Below are experts of layer 3 (counted from 0) of a mixture-of-experts language model. Rows are named router (the router's row for the expert), up (a neuron's input weights, with its number), down (a neuron's output weights, with its number) and show model dimensions 80-159. Each number is 128 + 32 x the weight over its row's rms, rounded and kept within 0 to 255. Numbers have three digits each.
After each expert's rows: "comes before" lists some tokens at least twice as common just after its tokens as in all text. This comes from a sample of Wikipedia text that the model never trained on. Tokens count by the router's weight.

# expert 147
router:101181101124166099127170127178161118050141173110123130074108089198156125127143118102083106119105207131122128097140098122124148150141158138137143155146109134049157062148116080155094154174116127146144131108096126071153130178079113158105150157
up0:155170110101184144174156126155116162135160142076094099116119141106085091089172082090153164104159128155148147107136167190165160065164155076136129139197126085099125129131104155152134181052132141151187142132131081078138161142093137159109088104
down0:183159128129204165141126137205215068094138117142071151120155101121117098109156123119115092157179128165114149133121141114129100132009136101150154146121118167146137101143114135075141129157154129155143127144140126062143077093139135121151150169
up1:163148084082104102187156126096119010106126140098121065112183124089071087100112127181154142124046174090152125134119171108115148090118147150152067159123179123133124090182132148089120109158141182126109120132174170153147110125137060116168143116
down1:096103101100111074191181175127177155144119128082105174096092084117151147155146138092137142137107149145135135123186124165181127092060112137173105175098115140150113196109192148162124212118089051130124112168129171142104147133151165136126088133
comes before: " |", "-", " is", " |\n", " (", "|"

# expert 98
router:127115110126090188177169128122093115081175154111133085079117126132150181073120116072099159089081187115119078143129115124119128109162133172147109114130106126144166157127152137119207121150171119102089196135080148099177133136115138123136127111
up0:106128081147077114168129083090153159218186136178151146101125099089086086143145094129147214146123135143175086160133117200084103056125133171116127124073161124170141180122109148124171149122143086139112127151130156073166213067107115155157147095
down0:110131145118174081130175150114112133179109142111178143155123168173071092137122051163091074111120131072162146236116172167160103112063129136151122107098094122096137171115095116133129153204163142158109111109093146125098109129130079163165118095
up1:137141186147173118096128115141094108112077114119126137139143055150104120198071096107151105170081130107148078119070104108188130130158169117076140057103103146057111109119133060124190169203137113101111184104136107109143155118120104104124140133
down1:183117165147137124122062123105148092109158187121062133123155104171141138131127118092159086119109132158117111106127119110146136063111181116132117069132127117071132136128149175113175136149101108139061111104158134134097101152127118192162069150
comes before: " to", " by", " in", " the", " with", " on"

# expert 79
router:110121081149142106133166146217128071108153156128129121036096075146159123083174080103149131128052233183119153110159129139174168141127123108136121168125161121065134126125127057147101143112108158111138108125132120133165168187078121160115165124
up0:181062114132132090122114131094160119146110136053196136081123046122121160186113121173167147044133167108125103084135117096112132142134095159095128171104155119131170099088112104179134136130090108111152141180126157090143135114141154111139122125
down0:063057122123163097230124096175088082207160102138160131126164126120119171133080096153105149117101154069106101138149077130146156133174088143157102108124162146110144145103118111103111158141145153115200117100164155112142089149140124123092105148
up1:091137208214146150133181144196112156067159146082135174105124142092159161141145168104144104175231115151157118122108120141132147144142133128080137145160135067118104160123082163125187126161078125179112091124104139105118123135073115152067146060
down1:099181145137120161145138103111120113110121134098177159086098167180115069050140100092139143105158157150081191191141125137124124114102148102103134122144090139068077178151180182079146155107083043091089072126227123092100177110063129142110100101
comes before: " |", " (", " is", " and", " The", " –"

# expert 113
router:120067096122111186146137126161100113092175154102089108087147138145131129119109148085131127159117141186165072128131128171120133062171133139115133079151152152195124094109162117109177120168168137172104138100100104149156122142132078062125108138
up0:125147119077109165158185158092127130139176124104176073093102092094125123134190107111211124126149141167123123090150091160146179116149103083070135095161071133176165146125123111122121141133148111148093139154116173139163183163177168134063173110
down0:161142121062129130109075127130103132111168176090106122153137165123134148144126154158120071136164148116092080104077106108137192136156148098115152089139067071139113141136096136220111141109119112115102122147114172131118143133171100129080082106
up1:089133107101161109148088151170118106154170130130106107132081206157160133182128141135167138098079166124111129114167123189124131090119174213119134116118104140154115111115125057140124139162108112222124115157167068158117084082120089176105111179
down1:134095080158085144140119111174106111109130175063130096154115142108116117152121120154198075174060093097146117153088104133151112119123069096144170151146199179175092095157132110091136054093113110079123154109130154103177179125141166135146163132
comes before: " by", " to", " in", " as", " with", " for"

# expert 96
router:177170086167155130173191144140136087138117146112117143084119109171074144086125116005115124154123132166135099116117134156161133127155186140110116121108141135124058094053138113195169168124111138150148143117086134111141134138095156137124111074
up9:108102126084144094109156106164113087155131164194161113062048134106094099106108162124100167177113106153127105140186150126100101112161163122103115128135155125159171053137170140140109144172194155138196122175115088159150166132086128081122137100
down9:041148164158145087130140080109159152092141105093118226088153114100048143116125058146142171107069133084105146148111123131111160136130129122109084124172104079143111177123130142112082144112101091078186137101117129146088147117169129164136128139
up10:155115156095112125125146107102113137192069154091111154123045096159106101164084179166141101120040127157128122168164105149149138136097059077137049124100097116152093109096109058107112114125124113140142103065112165176093136139123094080079123145
down10:125127083149174119102154064185136174117103110124109114145121160190092142080152098127179107111133127108114141100151148151119155100094154123170107126140180157105164119159148091124132123096153097103158063129126092125048123110136190173103106070
comes before: " ", "-", " —", " N", " S", " H"

# expert 167
router:162110139189115102142105158170165121139122145153108144114194097144150070091084113072128130131124111163099088123139141149163182117149175171160092160114094090100153109111141162165115140125151148123144130164108157182085129153109193125090116078
up0:108111144115168173162126097063152096121164161093172150084107121168131128087083107112108170135084146191122138129168147143115089111229141117125085101137162104155120120150137101141186106126162135159103180139096157160100145163159173123123172102
down0:091119117147140146143184080150134150128097107162137152162125172144145154115161138164088050105094102141090111147149200160176188099049132161102083103133062120099161099108108069099134107162156141183093168100176121116110118134150088140100102090
up1:206131158098105159177139122133102136126198147114128102130097130127114155111138133093128205133098166187132074100127159190138115113191156133106114119127111122098130081079150138179161114171141134096111180119044102136148166173072121114101157135
down1:115138108141142091134156136134099166177132196127128193111174100124157119146141133136096118179093095180112182064118094110155066117121197117164111157179131128142154122119136151065159118161113120070054117119141175178075049093143105140157155150
comes before: " ", " the", "born", " University", " were", "age"

# expert 49
router:182142106165124196172182087139107081123155158111125137114147114169111095133158102091164228104138181137134113130161115176160154165194144128129128093151129105140073135077118128137141189161108133147113136168128120123147150128115124107091147169
up5:128129117097149156172180144115155098132143142146128110100107182156155129107087100065097150159108187128083125117149143156185182089195105112091112144177172141115122117101157068165108154152145154148135175125093147167144154127090160088087096119
down5:083100128142152119094111108140138037207147130118163135114155170179115070086091135144117099111125142076111155132043114103107086093111177125122156158110125094166117157130071137072039112145062145076138197115101105110125131071137120101140136165
up6:105206132118103150118087094073139144168161126134134090089085088118139142170113160071090124118101152157157051168140143140176042167189112152108106146166172143145134153083144093171161140135136153139130190109124092184165158158142135122098153117
down6:114090107127079128083160064078083128100180163102091109062165160102100153184148110117129174118132106141127108106151148124177170109144097073137170108134094162141139137060063117117098103160121122148076179105138084111188124123141098107145112172
comes before: " |", "–", ".", "%", ";", ")\n"

# expert 138
router:139137136106110143175136108153084110137138137082089072093170112137110160162097088115135238105129134155115122153129107181129155146153112107136132158130155064105077099082127108183124175192130162117102182123116122133157164161121088146096176151
up0:197083167095126143145113143097179114123124134095132138151107080102140145212098141165135187113064098162126143125165141150099145147137105163109160123118100122118088116056085106075121190139112116183140120120108076165140110102163151091104152142
down0:139170150158174144086183127093141076102123108064159110195093140137091115126174145112146112086142177070172134137136130141143138057087121121112143157141144185113109105113131123139143121156134166118090138144115109110081155115144171093128210155
up1:143105115094126137178181154107165139113122122011079094151138160170118106148152064157097090136191159129146182123077114168125105127143115086166114137139080120160105170158139164078149113148120164112120194112132097088148105179100124129099175170
down1:096120091098100122104191206159140139154123078123160165125166118175159159152101109133109091113066123119123128167071143174115119076144146111129109084155174105161110103099096144153141144137069142136098148081154086108142067140120158152101154124
comes before: "–", " |", ",", ")\n", "07", "08"

# expert 174
router:153161148131153123148169137175130089075110141114135173148101144152058152095077104103073143096128125153092082150158104186185111121163128141119089117112092116096151162092068114159166169149146140141084111150109129080173137177081130168100164093
up0:138133084093158167166139078162140107091192122136107118076078141094159149121080085085085127156116154124125115122196102113133117091255145175108150154132177123113144061092119118092116152138136125154173151140070089140160109135169113077103129129
down0:099108073189131108089164156074070144114096117178151118114142156183130151123107155107192122138129161123111120213056176098164123089101177154093073124175128138107074158175076114091123124120095104107102128109113094161146104077169108140109092130
up1:136181083101124125202159102119131115075160232119161128144132109169098081107120176151111170118083148135168066101093143137088117069203134129071134114141110123094139138123108114168143154128121187127108152144156088143141172160128133103097125122
down1:160137062107161084103087136103100106097142127133140107131099113155137158093119137121065107115118133080085169112157110088130118152167107145190099144137182104118183126158132151157045121089094127117181106160148087105176145108149146106204110158
comes before: "==", "In", "The", " of", "===", "-"

# expert 102
router:129099106087088159107127186165117108143173190125120099072153144208133218122093152066142105126068149149160059140104150150133098124160139157120126134125138148135117079118163123105199108160171116117154190131085082107164127106108125110133131124
up0:145203137159170135192114094153135102110145142159137110070093110131110087094041126116128142109113136124135120141147119183129113176153120171088136129157132139141076133065141150132154132148133204111170159104107081123167155104088119105105130139
down0:166068159136194030156159106117142108168099156091133071179159137132108172132119127088115137056143075097141152107115116122110145100049083120143142145138106149091111094178149111165136113143137159155148095184174133125110144070072123132085205128
up1:105096197112082114118141145104135098138145167126128118118086100124152119150100148142196103131142150104067108114134117100117223143168145151129100085157165140107157058126146056136098113148164152153128169190113087146133107142124096103108140175
down1:163136123138116094122106113189047112075101133098150117173143122085084090124149185134181134137134139111165146131117097151095168121111104061179127139131107156081094144159134161143128139132161127085136113136185135088111199113152160151101119140
comes before: " by", " to", " the", " in", " a", " as"

# expert 41
router:133150099116124134149150121193176087066105174184113141120102128131096118103138130069131090163065166182120139147149142123188101120141199158080106192086141131119099097131107101144162089148210138122184166102110082149124146156090180129112109108
up0:160137126115203143099111089125162173137062104184161184131130108146146095109132128124091177092145131163184157129096105155132165111143113149151095180081098156143133135109172173136136182131170162095110143193093112158134145162156113100136129149
down0:183133147082122093113141114092096124170152133000092111151131142145094162146129118118138077134084121136097141087175108136143122123135161129134136106118089104142081109135105088093144103129085101198082135144147062157164142078081059113195178095
up1:154081082123144090140157134184189112206113136143075147155108074131173141149166098079152065194127099147133159168161090091136122104107077106123088156108152207145144129155108100117150103136141174103044142163098091210122160184136111130133107163
down1:166082139142112110099150084087092167160108082139148132169172213094083150100095108146134089098120120161149135160136128182101125113072148130123095122131140142126086155179135163164113172113139069109133080156170122096120125105163156107105120053
comes before: " ", " MPC", " —", " ·", " −", " +"

# expert 126
router:099112140167129160127151150125108105129158167068182100119134093095102085159143108097119122089152199119155144095103144119187126148178140160154075186178145034130100144124145109126185107156093134180122216150124107117151138144136104065088102162
up0:067084123106151173134133130112062130119180123075099133065085095139090097104148110142116187102101170111085146112139089141181155085174105143159109171098103130204098116085182098172156115098146138160092167194122095075137164081134146078135121121
down0:101171103152129104115142141160116145139187140102151134148077153158121129118098213096078105126106103187152121129176184144155119112112130143137163099142081102089146142074124123101097130068130136153129136177103100195188073089125125157096106125
up1:119133138117135131133179127153077155065143120106154138105154195083114113104163128129135154108095122090123140119106126134124172133170111123094027171242117088090120205128119114120189129149068163212071143109116124114103136163143109135113108043
down1:111106136107158090135137127160097155120085145140159112095160194090151133136138141164132103130151056140108167144136059122108088102112221139130184178098076075135089179190131166106143176112112093117167118135143176082146163085143126124168117153
comes before: ":", "\n", " by", " information", " name", " career"

# expert 22
router:083170125109104106127177191116126111123153142117138142137172104154062106082121154102094186087147120134111080167101135118163061118162147144173121116171110023170131074148126113153104149144117096110109139197119127143154140148057077107116109153
up0:150140095129154125083133201139152126162126170190138137085138143186126143054114084096119133127165097113086156139127078162182080169166128075114161114190115122126122142124082164171068177092110147104158134181135146130128157083128110125074089130
down0:161082095133127084120156109119147154094086121163123083097138132156130134125169138150129138102116140162222092098164127122163141102135139113153118113095117150167107174115151098127207202073081128053115089109129134119135118166174159175159108102
up1:120148142101118165184090138086152139095153127135091159102149131147136155148149142118114154084126135173136117150155180137150165156134042132173150155146122075132098058121171141168086141144135149136170160149103092142093131141165138102127194136
down1:149113222135099071168121104152116188149134132087134176083129189141174144148134106156141151120157108142110136149119132143118142116111153097159073160156125144111129173121120149080181131101156129065136061141180146140141087085141172157130095103
comes before: "}", ".", " |", ";", "–", "°"

# expert 65
router:135141104106165157102141192135082111074181159185127136099172123153113136087076181111122137175087146159161099122118124153129109142154142172098114079142141108206112123097162111145098160166124134115116162133096131111163157136100196113107112109
up0:160070138186087117150124137132126076107133185071158137067127087102106132102116155087094184126083067106157069130132080162135142129212151125127114159150163074119108089118117135069130161168146175115152171154089103129173148164165130082037163141
down0:098150094089131133124117114090156140097132125168130091112151098173148041127182084110133109095077168138177115174112069128127129157145125136170073145122123107147176151144105164124142115068112117096085209184135103117111120082128162145157152073
up1:116166170075157155093181096118142079115159161075167117088162112175113114140127114064102142103077126136137133144136152158137108101253160161135088126164148135129139171103149148152113151141151149153169199136055098169154137182109133127098141137
down1:140144124123166147181112162093105100068205172096140137190154158082129133088087080157135124141074137134143079123139126190113118103108098180085111098140092090137108113091124098153143108190135134103098092060140122091102116099141113161170084142
comes before: " |", " by", ")", " to", " in", " as"

# expert 112
router:101086166105121135116150136133081064112151140153117113109080135175063101116069084107139104151110140209174084136184165126120113106146187120126076116126091113170113136065046114118099133174161139152085094135104175124149142141107114085099114151
up0:138114147111124090190141114128167127076165163129134066079094121126083152151153167113104144137090135178175099094127146135158124120194156196110061116170147123171123146131103154109148138145146145144105153189101134143139139174090185115107153111
down0:077086155141075134091121089153146095107105114142174163102152147077156094140179098091073161143128127120140074110073135147121105109106139051074070149111200126152176098111161142137110124178126128085155105158098150135111145088082148117100148097
up1:132073123131127153118162139060134061142134112077142139125127130109136090186128164149079135148101160140125108153162095148111055108175099126145122069105126069104097174102060144178064123168157107120140120127107167169138170159035141099123107108
down1:134070141128125131153193159141113112142116114161099143187115159146138142116137095089109083120130128124151117133086161087135074143168123118120142064131100112096150216136128066103193157059132074159105134165121088156102044170115168112123163102
comes before: ",", " he", " the", "20", "–", "19"